Experts of a small language model.
Training: 703M tokens, 10732 steps.
Below are experts of layer 2 (counted from 0) of a mixture-of-experts language model. Rows are named router (the router's row for the expert), gate (a neuron's input weights, with its number), up (a neuron's input weights, with its number), down (a neuron's output weights, with its number) and show model dimensions 0-191. Each number is 128 + 24 x the weight over its row's rms, rounded and kept within 0 to 255.
After each expert's rows: "comes before" lists some tokens at least twice as common just after its tokens as in all text; "mostly gets" lists some tokens that are sent to it at least half of the time. This comes from a sample of Wikipedia text that the model never trained on. Tokens count by the router's weight.

# expert 63
router [104 138 169 133 141 189 153  99 163 139 166 142 131 137 162 139 143 131 143 127 121 123 157 127  93  88 122 117 156 145 141  92  90 125 139  80 155 144 140 128 144 118 113 107 122 120 109 160 149 161 141 123 131 110 167 128 104 159 120 104 134 121 152 103 111 165 150  80 105 132 100 106 157 116 135 141 130  65 128  82 121  92 155 154 135 142 140 122 113  98  74 139 170 169 126 127 130 152 178 130  95 163 138 153 123 129  80 114 144 115 123 143 108 119 128 137 104 160 129 189 110 110 155 133 114 144 137 114 139 143 175 126  72 122 127 143 140 164 143  83 116 129  82 117 144 130 158 154 151 123  83 121 132 115 151 101 111 157 154  93 157 143 151 101 103 139  99 117 134 150 123 123 127 145 181 120 134 140 158 158 131 127 147 134 130 127 111  68 121 113 123 117]
gate2 [125  70 113  92 151 115 142  98 128 155 120 171  86 124 132 127 126 145 106 147 145  70 109 147 149 135 127 125 145 110 137 162 167 119 155 108 167  92 100 140 127  95 138 108 100 121  89 152 112 148  86  94  91 146 124 150  97 109 127 119 107 145 103 186 123 112  73 126  87 137 169 131 133 114 153  99 149 140 119 125 144  88 162 167 134 137 151  91 131 125 108 109 121 109 131 116 127 140 141  71 149 136 118 158 132 130 166 164 143 125  92 118 129 123 131 128 167 136 108 157 123  95 108  98 130 138 142 142  73 111 158 140  87 124 146 144 111 153 110 117 158 170  84 132 149 117 115 115 154  94 155 140 143 129 104 147 149 108 126 159 109  96 123 135  90 119  94 124 100 157 169 132 142 147 135 101 136 112 117 149 138 160 172 150  88 106 133 108 134 154 117  94]
up2 [147 112 130 135 122 170 141 105 141 134 105 114 130 118 121 124 119 136 149  84 175 175 160 130 163  78  89 114 126  92 138 142 114 152 127 153 150 122 130 115 154 139  85 146 139 133 125 124 161 131 132 155 117  97 129  97 135 167  97 165 111  87 134 137 109  83 170 131 132 111 121 128 146 152 135 100 153 115 129  82 178 130 136 158 150 144  88 138 145 126 144 109 134 122 143 134 120 128 144 134 119 139 123 158 102  78 177 114 133 107  98 105 132  95 107 144 144 125 140 182 155  68  77  88 126 118 101 101 165 142 122 147 112 128 113 138 150 144 150 141  98  76 122 154  90 109 158 106  69 146  86 158  98 113 149 106 154 110 142  99 141 103 107 114 127 153 106 138 180 159 156  96 142 113 133 130 131 104 124  97 127 124 100 145 154 146 125 105 142 142 113 118]
down2 [126 166 125 133 126  99 140 107 176 150 116 142 147 127 143 103 107 125 150 147 114 114 130 170 136 139 115  92 132 143 146 118 105 150 111 138 135 134 146 142 159 100 110  90 142 126 122 139 179  97 148 125 123 121 132 128 136 139 122 140 151  79 129 162 115 127 124 136 104 120 161  89 135 124 133 133  89 124 144 117 135 148 108 141 128 144 153 131 111 121 113 148 152 140 156 147 129 130 150 161 112 167 138 145  68 122 146 106 148  86  94 127 143 110 117 109  91 145 147 160 146  66 114  75 131 123 123 134 137 136 122  99 146 106  93 128  79 131 165 123 115 145 126 176 152 115 155 112 122 140 112  88 114 137 135  88  68  91 166  57 103 109 139 109  71 111 162 188 174 137 109 119 155 147 146 160 149 151 141 117  88 140  83 118 166 131 148 127 118 137 124  89]
comes before: "1", "2", "st", "ac", "rate", "em"
mostly gets: " St", " con", " f", " Dur", " back", "St"

# expert 77
router [142 157 141 146  94 104 128 109 139 145 159 116 120 126 134 151 168 146 107 148 164 150 113  75 124 121 155 110 140 130 161 108 141 170  85  75 122 117 142 139 106 178 167 139 128 119 130 151 112 107 141 116 140 111 105 177 166 149 124 117 137 142 165 112 119  90  58  90 124 109 102 143  88 131 120 131 127 110 152 113 158  92 165 142 102 144 157  96 119 138 138  95  92 106 122 128 114 130 106 113 118 111 142 109  84 103 144 102 146 109 156 145 131 146 119  88 113 132 104 136 131 191  99  52 147 103 137 122  86 121 128 146 132 122 107 120 135  88 105 107 137 131 108 105 135 148 162 101 117  99 147 120 107 158 116 147 111  81 105 159 180  91 115 107 116 166 154 132 124 109 120 135 121 150 118 165 118 152 112 117 127 125 132 133 169 116  98 144 133 123 110 111]
gate0 [166 112 154 143 113 131 135 110  88 140 116 119 148 140 134 143 114 122 144 116 138 136 152 114 116 133 132 118 155 127 175 174  96 156 189 127 132 124 132 165 162  93 160 121  98 122 101 118 108 113  87 123 106 173 111 123 124  98 131 117 125 160 103 137 116 146  77 139 135 101 165  89 107 136 104 143 123 140 147 131 164 146 120 148 116 143 119 128 149 123  83 127 106  98 121 120 135 128 127 130  84 162 147 134 136  95  96  94 152 103 155 123 120 138 123 113 122 154 122 135 130 171 112  94 130 126 194 138 115 128 109 102 186 110 111  96 119 119 169 147 150 117 160 155  86 143 144 127 137 104 107 139  72 116  83 107 168 140 162 171 156 102 153 175 124 166  95 117 141 110 122 109 149 143 116 145 131 155 104 155 194 144  93 162 148 150 132 103 138 136 127 127]
up0 [156 123 157 129 134 131 119  99 111 148 132 142 171 138 123 133 103 136 135 103 110 177 110  76 131 139 118 137 104 107 155 126 152 112 126  92 132 125 149 153 173 137 119 122 140 135  90 133 132 120 119 142 112 145 119 105 177 123  93 112 123  96 101 126 151 103  75 161  95 114 142 132  90 101 148 157 188 160 157 133 140 151 115 135 151 158 136 178 150 114 110 111  89 106 149 108 100  85 119 124  70 177 124 118 125  93 152 147 146 115 115 110 153 151 123 111 107 102 130 179 152 122 108  77 101 139 130 139 152  97 114  64 157 130 134 151 138 151 161 140 139 118 144 170 118 160 136 125 126 139 103 128 127 163 141 123 130 130 130 168 164 148 129 177 126 134  92 127  95 107 160 135 158 139 148 154 163 116  83 162 117 122 129 158 110 136 114 103 164 133 158 121]
down0 [124 146 150 137 130 115 170 142 127 140 139 154 169 115 125 147 116 173 146 126 137 127 124 155 138 153  98 151  98 169 178 124 146 149 139  94  98  86 109 120 161 152 129 129 148 153 125 144 121 103 105 143 114 149 102 137 119 115  66 107 167 113 162 129 133  63 144 101 104 130 127 158 101 119 119 140 131 135 146 103 143 143  96 151  78  86 138 160 117 129  66 141 105 127 150 178 117 133 108 138 127 133 143 137  92  78 131 111 163 106 125 114 149 133 158  93 117 143 179 104 102 156 121 139  80 127 121 132 112 147 134  80 119 131 117 147 110  96 110 104 182 123 175 109 128 129 117 130 132 125 141 125 140 149 137 145 140 117  89 146 116 119 189 106  87 122 142 130 146 126 149 151 104 157 123 154 183 120 115 113 161 147 142 135 117 155 161 140 152 139 172 138]
comes before: "ed", "ing", "s", "es", "er", " of"
mostly gets: " Win", " coach", " support", " Act", " art", " Dr"

# expert 41
router [165 111 129 157 137 141 149 101 129 151 149 180 147 117 116 114 111  84  92  80 127 173  78 132 129 161 128 118 120 102 129 153 156 126 113 138 107  99 106 110 143 149  95 146 144 121 122 129  69 160 114 148 153 125 129 109 143 143 191 120 153 155 144 120 152 102 135 121 124 120 147 138 119 107 136 141 144 138 168 127 161 114 178 186 139 158  94 114 114 161 150  85 178 128 161 124 121 123 130 115 138 157 146 118 138 138 139 106 131 118  95 128  93 150 141 140 135  80 121 163 192 108 148 131 157 171 110 121 138 122 109  96  87 150 113 174 153 133  98 123  80 134  84 107 109 146 150 154 112 123 122 162 147 120 114 116 139 173 151 147 139  76 142  99 162 136 139 152 115 126 107 122 126 145 125  99 144 115 123 128 129 104  99 133 109  94 132 146 166 117 131 145]
gate0 [123 154 117 104 105 162 100  90 131 143 124 112 133 134 146 127 120 151 126 117 125 123 113 145 106  91 117 122 138 111 123 111  92 145 130 148  92 118 144 138 112 152 155  96  77 139 101 120 131 141 138 159  90  97 128  97 146  61 124 127 144 126 117 114 140 119  92 149  94 110  91 132  96 161 111 189  96 147 117 135 108 109 120 105 109 124 139 167 177 172 129 100  95 119  89 117 143 121 150 126 156 130 130 158 153 118 121 135 108 120 191 114 147 128  84 117 116 124 114 205  81 159 118 166 135 124 139 125  90  80  92 153 119 129  82 135 124 100 109 140 148 123 130 171 154 126 100 125 132 124 118 105 120 151  93 145 126 131 147 116 112 136 170 152 115 109 142 101 118 118 132 151 108 128 144 103 141 154  90 182 154 126 122 116 136 136 121 132 167 180 100 167]
up0 [147 120  98 171 183 121 140 147 160 130 141 122 119 135 124 150 129  93 189 148 110 113 126  85 105 126 128 112 119 152 166 120 163 131 168 119 101 123 118 136 127 121 112 108 131 114 113 112 128 108 162  99 103 165 116 107 112 124 160 120 118 151  89 148 130 101 127 109 150  99 121 173 177 125  87  89  82 126 151 118  97 144  94  96 109 117 103 101 116 106 159 133 144 136 133  80 150 167 119 117  98 140 136  93 144 114 118 139  86 133 145  99 139 101 141 153 117 156 119 138 134  93 114 143 168 147 127 138 169 141 165 104 120 136  91 140 131 140 139 133 132  98 133 139  67 100 134 160 136 130  96 114 149 120  74 120 148 128 147  74 152 140 113 106 148 147 114 100 135 109 136 145 110 117 117 142 131  68 142 130 110  91 137 169 118 109  94  87 117 101 176 158]
down0 [ 92 148 123 125 143 133 118 113 132 166 122 192 102 128 154 112 105 119 123  89 148 144  95 120 151 149 144 134  99  85 129 183 115 170 115  70 131 148  85 129 105 128 181 143 169 131 102 126 124 128 112 136 182 157 153 133 173 150 140 124 151 142 140 120 102 115 181 140 132 161 123 151 125 151 143 153 149 122 134 106 143 153 131 108 105 115 152 138 175  90 156 147 136 141 134 147 120 125 133  80 107 125 117 128  95 139 141 119 104 150 123  96 118 140 131 195 169 179  98 157 121 107 130  89 116 134 137 109 163 127 125 129 116 154 127 149 145  93 129 170  96  99 157 133 118 128 122 136 119 109 118 174 146 109 161 115 105 123  97 125 133 131 145 131 139 157 146 145 140 178  91  78 149 165 124 120 125 161 115 112 105 120  98 166 118  82 134 106 133 118 131 122]
comes before: "s", "\"", "'", " (", "er", "man"
mostly gets: " Film", " Black", " Red", " River", " Smith", " King"

# expert 53
router [146 125 130 154  97 129 136 169 119 139 124 138 119  82 119 137 138 117  81 152 127  99 110  88 126 120 136 149 131  97 112 141 103 133 130  97 128  82 119 104 109 152 136 134 145 109 102 106  69 123  97 174 124 145 111 149 140 149 146  93 125 166 128 123 148 110 139 132 124 144 103 137 169 132 134 110 126 130 169 160 155 138 157 150 174 114 143 148 129 168 135  57 113  93 135 125 129 122 128 152 120 120 136 166 110 131 171 101 156 108  81 114 161 125 124 142 128  87 133 140 142 161  97 118 101 115 147 103 128  85 144 151 123  79 147 116 139  83  96 141 134 168 132 140 173 131 166 107 149 100 118 144 130 110 195 153 118 116 132 148 142 141  94 119  87 130 101 169 153  92 118 146  86 120 131 122 126 151 103 144 101 109 130 110 128 158 126 171 183 128 114 154]
gate1 [184 141 134 160 124 109 125 143 123 151 109 126 141 102 141  91 110 112 130  82 103 151 130  77 153 171 116 129 149 118 109 146 136 156 128 115  94 134 168 129  88 174 126 107  89 116 119 121 101 129 110 184 154 138 129 145 107 129 146 151 117  96 122  89 205 134 187 103  96 154 169 119 130 124 153 134 137 149 121 141 190 128 158 109 113 128 137 119 113 117  93 139 113 130 124  94 144 114 136 129 131 162 114 127 148 107 132 129 138 144 104  95 140 185 131 150 118 115 141 157 122 100 106 119  91 153 171 124 118  99 134  77 102 129 131 121 122 110 110 102 108 157 147 127 112 169 188 109 138 152 114 129 154 155 130 101 124 182 134 164 165 130 135  92 151 111  99 116 153 153 138 123 134 143 134 132 112 104 110 111 112 147 111 102 139 116 150  85 161 102 138 130]
up1 [138 117  97 171 172 118 156 111 133 130 128 141 137  76 156 100 106 112 116  89 131 125 108 122 154 110 150  84 109 118 137 155 109 116 163  90 150  98  96 109 160  79 110 129 139  91 101 128 172  98 129 123  86 153 120 167 179 150 149 121 133 149 129 141 140 132 159 131 137 115 116 190 104 125 141 146 121 157 152 126 108 143 142 137 109  86 166 149  56 167 139 114 108 117 107 121 111 135 120 127 135 166 121 107 108 123 168 108 112 125 102 154 129 124 146 113 104 152 115  92 172 130 139 130 123 129 147 125 144 142 136 149 106 108 113 171 116 160 132 115 149 142 149 120 143  71 107 145 133 102 148 123 149 139 140 130 129  93 127 110  90 158  91 158 141 135 123 142 133 117 121 130 148 111 207 134  90 108 152 150 146  83 114 132 102 155 173  99 111 135 142 139]
down1 [126 139 164 191 101 125  92 145  97 141 151 136 175 128  98 134 164 160 177 150  78 101 128 153 139 133 126 106 119 135 137 143 105 119 127 128 114  74 120 116 149 124 160 130 134 133 106 133 133 169 138 154 104 152 126 137  82 127  85 104 145 111 153 120 128 148 110 116 138 101 178 128 135  97 104 114 132 117 119 139  96 152 150  85 161 132 105 133 184 125 156 140 111 154 112 144  82 114 131 121 126 102 138 107  87  78 139  93 127 122 195 163 153 120 128 120 108 146 115 116 129 169 145 108 146 169 124 112 158 118 118 152 103 124 126  99 108 113 155 139 134 124  98 124 124 131  94 136 110 108 102  47 122 142 151 114 104 101 155 117 136 143 106  98 149 107 149 139 147 114 134 137 182  93 122 123 125 142 153 138 121 118 102  74 118 129 144 128  94 148 100 139]
comes before: "s", " of", ":", "ed", "ing", " for"
mostly gets: " number", " part", " line", " Award", " type", " Act"

# expert 7
router [ 95 118 113 144  95 141  95 144 115 104 155 150 153 129 180 104 164 149 126 119  72 127 163 130 144 137 124 149 181 113 146  96 123 157  93 128 136 178  87 165 140 161 123 105 142 102 128  70 104 134 160 128 165 122 128 125 127 148 164 127 163 122 149 163 111 119 145 138 105 123 108 164 170 144 116 165 146 151 139 178 140  96 161 139 138 133 135 122 125 127 173 125 134 117  88 126 134 158 110 103 101 109 173 121 128 166 128 116 146 120 130 129 114 141 151 144 174 141 130 106 140 126  98 121 150 156 112 157 114 149 126 148 145 118 142 123 145 175 126 143 152 149 130  95  91 169  78 114 157 115 108 152 135 151  99 108 135 148 117 122 152 124 127 136 124 120 135 162  86 153 114 163 167  92 107 156 126 134 116 122  99  91 182 116  86 162 142 109 144 122 121 155]
gate0 [ 92 146 119 171 131  94 122 130 148 136 114 166 140 124 116 128 144 142 108 128 122 153 122 146 131 154 112  95  56 115 125 119 134 128 140 111 144 107 121 165 133 139  85 163 125 133 120 165 118 174 124  89 158 140 101 174  82  89 134 179 122 123 124 146  94 142 173 110 120 132 135 130 168 164 133 119 120 147  98 104 170 155  86 118 141 159 137 114 154 158 131 160 113 135 126  94 142 164 100 174 116 132 119 162 114 147  86 137 115 157 135 113 107  96 112 158 117 114 153  98 129 118 131 132 156 114  98 131 149  58 138 144 109 128 119 118 150  99 130  85 111 113 147 115 106 188 119 147 168 135 114  91 166 146 102 118 148 149 136 101 143 107 164 128 126 158 117 116 157 105  92 141 150 118 128  83 137 104 108 143 134 143 103 125 160 129 123 108 118 143 181 110]
up0 [157 126 114 110 131 135 111 134 152 128 167 130  96 174 146 180 144  90 120 122 156 156 141 112 172  96 137 157 161 116 129 154 153 127 169  82  98 122 130  81 113 118 160 139 164 139 160 120 143 149 138 126 132 152 127  82 142 128  94 162 127 130  90 120 136 150 135 108 117 113 126  93 111 120 160 109 109 161 187 122 144 111  98 135 155 138 105 112 124 181 117 124 124 142 130 129  88 110 116 121 135 122 112  93 129 134 114 143 138 131 173 161 145 162  79 131 138 139 100 198  95 117  90 131 118  88 170 146  95 159 133 139 146 131 139 107 118 131 120 132  98 101 129 167 114 110 144 140 135 141 145  98 107 143 156 149 146  83 108 111 146 106 115 144 123 109 149 158 154  70 141 100 130 121 106 121 130 144 126 120 108 168 106 119 100 131 185 111 113 109  80 101]
down0 [165 135 143 144  94 158 121 135  84 136 139 142 120 124 127  99 130 139 151 158 103  83 111 177 135 103 112 115 186 151 141 163 146 141 122 146 120  98 101 142 161 170 118 116 195 137 137 145 132  90 108 184  97 125 119 149 164 145 127 129 155 125 125 156 123  98 121 169 150 126 178 150 155 120 125 168 114 103  95  84 128 130 137 127 125 125 145 170 116 159 129 106 139 134 151 112 156  96 112 137  87 135 165 135  87 127 175 153 126 134 142 104 128 132 135 147 102 160  97 111 148 123 140 124 117 134 173 147 153 143 120 149 178 134 106 153 133 171 132 140 113 117 124  92  96 124 130  97 156 109 117 143 112 148 128 130  86 115 114 105  83 130 107  73 115 122 152  97 143 150 134 131 159 129 172 125 118 129 118 122 114 129 137 120 155 141 158 162  66 148 117 164]
comes before: " of", "s", ",", " (", " and", "'"
mostly gets: " member", " man", " Man", " son", " player", " coach"

# expert 39
router [ 94 166 110 156 163 139 112  87 162 113 117 109 120 162 175 112  91 153 163 120 125 125  95 146 139 132 131 146 157 167 152  95 157 161 130  84 122 127  66 125 124 136 107 145 128 103 155 115  94 119 131  86 121 111 145 121 168 120 158 109  93 137 183 122 115 105 143 155 142 164 100 137 108 145  97  95 108 130 125 138 147 122 158 130 146 146 159 127 135  86 142 175 120 159  99 121 150 176  97 125 106 105 114 106 137 147 131 114 126 130 122 124 155 151 151 111  89 169 144 116 123 128 136 141 157 168 112 157 109 145 126 107 115 168 154 118 137 168 104  89 137 122 159 120 172 160 113 130 131 152 108 171 144 118  92 133 166 106 110 149 113 160  92 150  92 147 116 133 110  98  96 169 136 110 121 135 135  92 124 136 138 138 138 132  87 145 163 102 110  96 146 142]
gate0 [108 138 139 158 162 145 189 144 128 128 117 147 111 157 128 143 103  87 139 148 110 135 146 113  91 163 115 170 102 108 103 188 129 124 114 168 152  91 107 127  89 147 136 146 120 159 141 121 111 128 113 174 112 151 192 115 121 133 108 101  99 105 118 134 131 173 123 115 156 128  99 155 153 112 155 156 111 137 105 115 122 138 149 127 170 107 122 115 109 129 128 141  68 108 173 117 102 145 124 120 127 121 115 119 150 122 166 135 115 128 104 118 167 145  94 125 115 112 119 104 145 145 121 166 109 110 102 126 168 121 166 144 158 143 144  68 135 158 149 134  90 112 106 151 123 119 140 125  81 148 132 102 154 139 161 166 137 105 140 139 149 138 186 147 107  98 138 104 115 123 106 117 141 106 106 154 158 140 118 133 144 195  98  83 151 117 143 108 120 134 108  99]
up0 [107  87 117 106 141 127 161 118  82 111 129 111 136 130 146 142 122 123 111 151 123 153  96 120 136 106 111 131 117 143 159 129  96  91 139 140 125 123 101 139 145  88 166 113 105  96 149 113  89 130 186 151  94 179 128 147  96 130  76 161 104 161 141 136 128  98 140 135 161 121 156 132 157 139 126 139 136 116 135 140 137 139 196 131 113  79 153 168 151 141 143 134  81 116 140 131 155 122 107 132 113 124 129  80 124 119 146 131 168 110 128 152 119 101 112  76 125 127  87 115 190 156 102 114 107 110 105  84 131 166 146 111  89 120 112 137 126 170 126 131 132 150 137 156 150 111 150 136 113 159 111 120 109  85 162 133 140 120 162 131  97 134  98 167 136 127 105 139 138 100 100 163 117 147 137 157 102 134 132 101 181 126 144 129  83 159 120  91 131 100  97 114]
down0 [140  94  90 120 155 169 154  73 157 105 146 104 155 122 131 128 140 142 104  96 132 117 130 168  94  92 113 123 160 133 127 156  77 155 180  75 156 194 148 107 119 103 105 141 124 141  83 135 114 136 116 150 107 155  98 139 126 120 126 109  83 144 123 120 115 175  99 158 129 121 158 102  98 112 121 152 136 119 137 104 104  91 122 108 105 130 134 131 173 137  91 135 135 149 155 148 120 121 122 150 142 101 155 104 123 116 146 133 119 103 113 155 171  89 118 148 120 127 147 125 124  82 107 144 121 143 118 124 154  85 113 139 101 124 131 137 144 131 131  79 131 123 139 117 137 133 179  97 167 126 111 135 123 163 119  98 109 170 118 123 114 146 109 151 126 109 139 185 126 162 143 127 117 170 133 102  89 133 161 137 152 189 117 102 146 161 111 147 130 116  92 126]
comes before: "1", " ", "2", "3", "0", "4"
mostly gets: " Dun", " Ti", " Stan", " fuel", " Pu", " make"

# expert 9
router [135 135 129 160 157 104 124 124 118 102 161 167  85 121 113  96 104 102 137 136 136 110 149 161 137 109 146 101 106 104 152 140 121 134 150 127 141 142  87 153 131 175 203 130 156 149 137 141 108 145  69 132  87 122 108 122 124 100 139 171 121 102 129  99 114 142 108 146  88 124 115 128 117 117 118 102 149 130  88 128 142 108  89 113 187 152 149 125 139 129 154 106  81 138 107 161 129 108 153 122 125  88 143  95 139 127 162 114 117 125  84 134 138 135 141 133 131 134 132 138 104 132 117 131  95 140 118 145 148 110  89 117 141 108 128 149 151  83 125 159 163 159 158 121  79 125 161 129 108 112  89 149 145 104 128 151 141 147 110 145 116 144 146 163 148 134 159 158 112  98 130 123 180 149 104 180 128 161 110  90 114 109 168 132 166 134 123  86 180 114 155 157]
gate2 [134  92 101 108 113 149  45 141 125 123 170 136 102 101 172 135 139 115 129 100 105 113 162 126  66 116 167  90 116 125  97 126 133 134 127 145 143  81 113 101 170 139 119 114 112 131 145 153 111 129  46 153 154 107 120 158 139 149 104 115 143 124 135 115 164 146 138 107 102  85 126 113 112 123 127 112 139 142 103 141 109 101 140 135 151 122 141 158 119 137  94 145 145 140 145 108  80 152 147 134 122  77 119 130 160 117 142 134 162 134 127 145 154 126 153 164 115 134  98 114 139 119 143 169 115 106 155 141  88 116 146 107 134 135 164 114 146 143 111  82 137 137 111 106 131 149 120 130 128 138 103 161 114 142 138 101 111 117 158 173 142 134 134 184 120  78 167 172 132 108  93 130 154 131 141 138 134  81  87 130 115 100  96  99 142 148 110 131 135 121 114 170]
up2 [116 143 159  63 113 113 162 124 108 139 122 104 122 119 125 114  73  93 137 117 163 153 126 121 158 136  90 175 113 136 145  99 127 126  97 104  91 154 121 144 106 113 125  85 163  75 112 119 112 103 170 119 104 112 137  81 132 142 153 102 138 128 132 132 101  79 164 137 110 144 151 149 171 107 122 124 118 138 143 140 153 130 120 118 106 135 101 147 160 109 100 129 115 105 141 131  98 144 152 101 139 137 133 124 148  82 116 111 149 111 167 128 152 155 122 132 146 133 137 173 159 126 128 113 129 209 123 116 143 125 102 121 114 125 106 126  91 130 170 153 149 135 155 100  82  99 142 139 153 132 178 123 167 153 155 163 130 178 110 110 108 126 122  77 137 169 141 177 109 123 102 118 115 120 141 127 119 143 143 115 150 157 187 136 142 124 148 109 114 112 116 135]
down2 [129 132 125  99 126  89 113 125 155 158 139 108 123 117 152 132 113 132  84 133 138 154 131 135 159 163 118 149 139 138  75 119 162 131 139  84  89 107 143  98 112  86 110 160 118 149 139 133 135 125 137 120 183 161  92  71 115 157 121 105 126 119 151 141 124 137 165 154 134 140 167 145  99  74 144 106  92 137 126 162 141 148 151 142 105 124 135 177 152 107 150 135 114 116 155  98 120 120 126 133 147 116 132 116 161 119 128 130 117 112 139 111 128 162 165 144 151 123 140 121 171 121 115 120 153 102 134 104 119 152 131 157 110 132 115 110 130 122 148 121 101 166 131 114 123 112 170 161 138 147 132 141 106 123 112 167  93 139 149 196 170 130 140 142 176 150  92 102 122  89 122 145  84 109  97  87 158 122 152 138  98  78 118 137 164 160 199 161 131 125 148 114]
comes before: "-", "\n", "|", "The", "==", "==="
mostly gets: " ==", " ===", "\n", " chronology", " =", "rthropoda"

# expert 15
router [141 120 158 154 122 178 137  97 145 124 135 136 153 149 131 106 105 149 162 131 149 178 127 163 167 128 132 150 123 145 138 167 161 147 102 111 105  88  90 113  93  94 107 120 146 186 173 114 147 120 129 116  99 114 114 168 123 104  86 155 164 151 138  92 109 158 122 171 125 113 111 145 108 131 141 102 110 127 138  95 162 143 104 110 115 130 157 113 131 118 135 117 121 152 140 103  92 144 109  74 152 143 109 110  97 120 139 104 152 149 126  87 136 108 164 149 116 158  79 123 137 114 150 125  89 122 113 128 165 139 107 112 104 135  99 100 113 110 129 112 137 172 126 101 121 153 118 133 102 117  66 131  95 140  77 121 136  75 103 136 111 138  88 102 127 123 121 127  95 133 139  87 136 154 152 163 103 150 121  97  93 114 161 149 114 104 109 109 159 113 107 117]
gate0 [111 106 128 158 117 107 162 134 104 126 137  82  92  95  98 122 114 132 180 150 126 137 100 109 121 104 121 147 144 127  83 144 103 157 123 166 111 144 155 125 168 107 112 151 118 175 164  93  91 152 164 116 126 113 176 156 136 117 125 141 124 171 137 105 123 124 140  78 134 108 137 124 100 144 172 138 105 119  96 125 129 136 127 152 147 138 137 105 149 146 148  79 114 174 139 142 102  77 118  77 155  92 136 180 155 142 127 135 130 114 131 131 130 149 130 153 100 152 142 138 138 107 137 133 116 131 133  86 106 102 146 160 157 127 160 110 169  89 151 135 144 101  90 157 128 168 115 138 135 175 115 162 113 133 154 141 145 169 131 124 129 118  96 151 117 130 101 148 147 153 160 156 169 138 147 150 138 133  93  80 121 146 142 103 164 146 104 106 120 130 162 155]
up0 [130  95 101 100 163 151 107 134  88 142 111 117 128 129 122 103 107  98 143 116 152  87 186 148 153 165 134 122 131  88  92  82 158 146 141  86 123 120 136 121 154 100 108 113 135  93  86 143 141 107 152 140 107 154 130  83 137 180 101  97 100 172 162 103 106 165 159 106 116 147 168 130 105 146 128 112 126 118 117 124 127 115 120  94 115 138 181 152 121 151 137 130  89 183 117 138 142 135 165  89 139 137  95  99 157  91 128 139 119 146 136 133 131  80 142 135  94 106  86 160 133 110 117 108 129 105  81 118 135 109 104 123 141 151 134 100 145 119 123 161 132 120 180  86 165 114 138 108 162  82 132 128 150 114 100 108 107 116 145 129 149 102 101 145  94 119  95 130 143  93 157 147 124 129 124 106 129 146 113  94 103 144 125  81 133 114 109 133 129 122 132 115]
down0 [122 139 139 133 153  98 124 141  97 108 120  93 127 156 103  80 147 110 120 133  88 118 172 143 140  87 126 114 159  79 168 152 151 140 150 115 152 137 116 101 134 112 128 123 113  93  70 103 126 144 110 136  73 128 123 135 129 154  89 128 123 169 118 139 115 125 135 131 137 111 151 117 118 128  99 155 146 150 143  94 112 145 161 117 116 100 135 149 130 111 139 150  94 146 136  99  99 116 147 143 143 142 126 120 126 153 103 112 162 132 107 146 115 138 138  81  90 121 137 154 106 162 101  64 116 112 110 136 132  97  74 140  99  76 113 111 101 135 108 149 125  88 151 108  98  89 123 113 161 134 132 154 166  96 131 149  83 167 153 119 149 135 140 105 111 114 155  91 157 139 164 131 149 153 164  95 117 126 152 170 144 122 173  98 152 119 167 118 119 120  85  99]
comes before: "-", "t", "e", "a", "k", "ic"
mostly gets: " Sa", " all", " Ra", " Al", " dis", " San"